Experts of a small language model: 19651 steps.
Below are experts of layer 6 (counted from 0) of a mixture-of-experts language model. Rows are named router (the router's row for the expert) and show model dimensions 448-511. Each number is 128 + 32 x the weight over its row's rms, rounded and kept within 0 to 255. Numbers have three digits each.
After each expert's rows: "mostly gets" lists some tokens that are sent to it at least half of the time. This comes from a sample of Wikipedia text that the model never trained on.

# expert 21
router:159121110100106085137128160110162172058183123100093156141128085123127095115140142173090132077142118113141190124101161125136083149122172110134160150120078177147090117155114091088141075064138152
mostly gets: " for", " and", " to", " against", " &", " on"

# expert 5
router:136084086120140024156140157132172132127134095109103136147123104151124127108158082104099129150148177106144182160093082143175132133159173165089127154152102178081128151073081068146125085087100127
mostly gets: " by", " which", " where", " when", "\".", " with"

# expert 36
router:120143155076126127128095143105146147102139115139143143158097133146125145110149101122090171133127114107130147107138151116112119157155152161149184159116134083150116096065140130143148125112091155
mostly gets: "St", " summer", " music", " (0)", " bass", " development"

# expert 19
router:109105091099127116121179135110171147090147098112092133127117083188145129144161105047124143135159141162132182102077116140163098165093145161137153129178143114084074143121103101161121136116122140
mostly gets: " school", " song", " system", " game", " role", " site"

# expert 28
router:192149109117108098182119087070182164075137125109098147147119073140157085104148088126111128117146126131114167128039157176127095133134161162124108094183124142084100114144067106165114083126103155
mostly gets: " ===", " ==", "!", "\"", ".", "i."

# expert 38
router:143167102120101106178104117102158096107141085114113154160122126177125101088142081184089130117177118100133220131123153155142096099197138140133140095137112144087119059114137136189103075100119170
mostly gets: " as", " in", " between", " during", " at", " of"

# expert 29
router:140232127133134105136134141146158129077133087132118197160112137189173159116149069131127139094173140089149202135113126140184132109179163120192143111142124096137081089122119077194105089130116186
mostly gets: " March", " April", " September", " October", " December", " November"

# expert 25
router:181118105129195083126165125146170148106150110119141125179133097141155126103112137156095162113130106115148222121132099173145100172138164146142160124162098141091119155090092142155136138089056146
mostly gets: " called", " named", " known", " Born:", " name:", " name"

# expert 14
router:170109067152156076181069104166159159089131123084147183154140090109154135149144113136074091127125134090162124131129152144110087132128176192107146115128118111128126154139113124132135087070108157
mostly gets: " James", " Thomas", " Han", "ley", " Jimmy", "ham"

# expert 20
router:143114080135104065162133157103185153103171081161093123191172114208220145142149099139117164104136111115115234127069114136145114161147137131132143074130083159148080107145158154149164073152158176
mostly gets: " March", " September", " June", " April", " January", " November"

# expert 35
router:145146114110108075170136108082180160090156118076139168141113130134157181108122136140132121100162098108167143107134096132144149137140154134118171144178123107071111104168110160139135128090142122
mostly gets: " a", " his", " an", "'s", " their", " first"

# expert 9
router:088136076098096095164136145114179129113142125134128168135168138153109081085162069138092139088113099132176188106193076122108107128149144141176119178137152116082101072140121117164116124144167132
mostly gets: " Votes", "==See", " also==", " %", "|---|---|---|---|---|---|", " Coordinates:"

# expert 23
router:104154131078122120206099143109155120102126106105144177145109099179119078117156071087082133101193148145144169139069120130197131172157161108132172073112107137151121118173121127130142101109142167
mostly gets: " 2016", " 2017", "8", " 2008", " 2011", "7"

# expert 24
router:162139118128150122170112140086135180123160123087124129171108124146133158084141164115117144115164127150154175102141090141146143116143192109141145161176073097108112121115114105136094119088141123
mostly gets: " the", " his", "'s", "The", " The", " their"

# expert 11
router:158198079149152090144177166093174134114146075122112115149135060183156158140190091116100100154114152160125183163104093138122147175102143121136180095113135112093110174152048086131122087101161138
mostly gets: " ", "|", " (", " that", " who", " (M"

# expert 34
router:124096120103145044197109118078185164064159121115096169102143146163127138139146103124050159125135118112187173143134108151131130132143162132125203148142110107079152111140124157100146098111117176
mostly gets: " and", " or", " but", " &", "In", " they"

# expert 2
router:141152116122101135181124177133160174088152101126076189139082086156109134116136060144081141072159128131146198150111110137134149138168168110184182106123101081154121090132151080161088071116128128
mostly gets: " 2016", " 2018", " 2010", " 2017", " 2021", " 2008"

# expert 27
router:110207095130160110164119068145139160084106112107133113172107138156137146142151128178115132070145169138126163129064088162162130163118135133125149155138113094091118095179135096183163128000109150
mostly gets: " San", " Al", " David", " Robert", " Ar", " John"

# expert 31
router:157108135135170078169117116112187135121121091067088161131123091199122144092186071082113073096126180142163184156105144143114125127134152113094136087116132150094120104170099077187127074065114128
mostly gets: ")", "),", ").", "s.", "a,", "a."

# expert 33
router:120159103111104081169107116155177119097147076060131202157141104123199146059127115141122107114161166124150140098109157137085088150131157147120100150165153102104094177107109129078096157094136209
mostly gets: " air", " war", " Air", " land", " Space", " energy"

# expert 17
router:102156103127148112132151117121194119080129116123151151129118132185171150118145137150129129079144153120127150137113102186155097139159144103215147150134104085112097109107120122150123119117128153
mostly gets: " Pl", " sl", " access", " pl", " addition", " post"

# expert 15
router:156091115114120086195128155104185187114121119068128170097154121116110107087156136189087159089166099147179152145086148162170140103192198189086122108117099159104119145149110116143173106118102136
mostly gets: " but", " while", "ed", " before", " two", " After"

# expert 10
router:099199076169141053156113143154123200125163117068100167156116148147151178100183098057164156119198159140163175114100114097171057123162165171131165118136118112064113136138093090155131108107081150
mostly gets: "\n", "In", " before", " until", " After", "On"

# expert 13
router:141200116175149053156134069140150120061116101121111160112100072137155171118151085129112099106131125136134170111083123162137094170097141172117136063121094120086123110148100063147110081049106151
mostly gets: " Robert", " Michael", " David", " Thomas", " John", " William"

# expert 18
router:114077122150174058175112105117186152122145120127131123154142087170165152163127107143076095122166102142114178093082125137148131099130131114126170110183129145095102106150130140182120094097138129
mostly gets: " a", " an", " is", " 1;", " are", " 0;"

# expert 30
router:132173086108151085121109153108136132108147106096095153108143105163164188112170094119138146086152199114164166129084122142157129159122212119132133148136111128106109119109080079146092132093088184
mostly gets: " American", " York", " British", " US", " States", " English"

# expert 4
router:125078099113143072164123099114152097101094100118111168153098065162116186095179122108119115133169127093125231109091142128128110105160146161113126094174121187089116091131111106170106071104102141
mostly gets: "s,", ",", "),", "e,", "a,", "er,"

# expert 1
router:153176107132135115170093135089144158049180095121115134133128087122134133149157066108071131096171143130091185132089154103158091177090131176150134121128136140093087133156099089175125121075079163
mostly gets: " (C", " (M", " (B", " (E", " (F", " (S"

# expert 32
router:132102121119101099154139172161157131098112089118145133124128046117145128084154126148083165065132111158151146140097153161134133153155142157147156115130060117143123137174130127166129075079120122
mostly gets: " has", " had", " was", " have", " been", " would"

# expert 12
router:160165114159166057147173093121148170074191116115104178128092062170139163088136093118067119111142125107167150141105101175128128125134176177121120102183116091112111141123108068179118093093124145
mostly gets: "ini", "ville", "ton", "ia", "ford", "ya"

# expert 7
router:117132129122090106144115134103137109077124061073167114147136154180134084145138119124132112107140140110122131106145114148161140105137185098136138183146156185080096123143082102105127118083107147
mostly gets: " by", " at", " its", " the", " their", " various"

# expert 22
router:144222071071122125157138163070184126051171099123110155133103131151118170147136125118078125099140094133125164128093107128166156104137123180145150155104083107092087104160058084137116097134103141
mostly gets: " not", " would", " (", " also", " then", " \""

# expert 0
router:138119066156148128160142144096164120169159086090149164139126067133181147149176112159067143132174150148113145176104127141115114173110141152111147103114163156073162109142060097152114085090073144
mostly gets: " be", " from", " (", " \"", " (M", " (P"

# expert 26
router:112145130170124121160156086173174178099154087145159161164137142165124146130144146122117172122133188161112149116093118158164121150174179139124165134131148098118137133130164070177136101065107145
mostly gets: "ético", " Holy", " Battle", " Atlas", " Highland", " Cru"

# expert 16
router:115179095145145065149105123117165146103131116082160158139144091122143098122123047165061150126121146136110187116152115155116164178156137174141174116141125095102146119173131115200130136111110176
mostly gets: "|---|---|---|---|---|---|", " Succeeded", " Species:", " Coordinates:", " Born:", " Location:"

# expert 37
router:140161133149123106146132132118179195097124118079082168121114070177167144126125099083129127101180148123137185139097152079139077193113158171130168131161111109108121161119092108143058129042108188
mostly gets: " States", " York", " Labour", " Canada", " India", " France"

# expert 6
router:125126083110142098144155137103147096119130096050150149165156080194184128104134132057138133116131096110147183098097093130151090127149153155115134095143144122110063141107107115112167142122127169
mostly gets: " song", " album", " company", " team", " species", " series"

# expert 8
router:094183073110137103140121141128157150088142103144135132129178140182125128093162091155083137120140148118188195116157062137146140139118147142163121153119115105121142133106162094128127142118152174
mostly gets: "==See", "Personal", " d", " f", " c", " st"

# expert 39
router:102103054109121076116140157136177153121138095105120158160172083125123083104181068144071142125116157148144200151137105164145146102165128157169134170109111127097134153140087127172082149114153153
mostly gets: " was", " has", " is", " were", " are", "==See"

# expert 3
router:139181124090129090131123090098137124103096144092163173127134149208149150156169095139074131133144141156159148136149111155193143135176135121144169152153051112100122097144126108129121109063115174
mostly gets: " %", " N/A", " ±%", " Votes", " 0.0", " —N/a"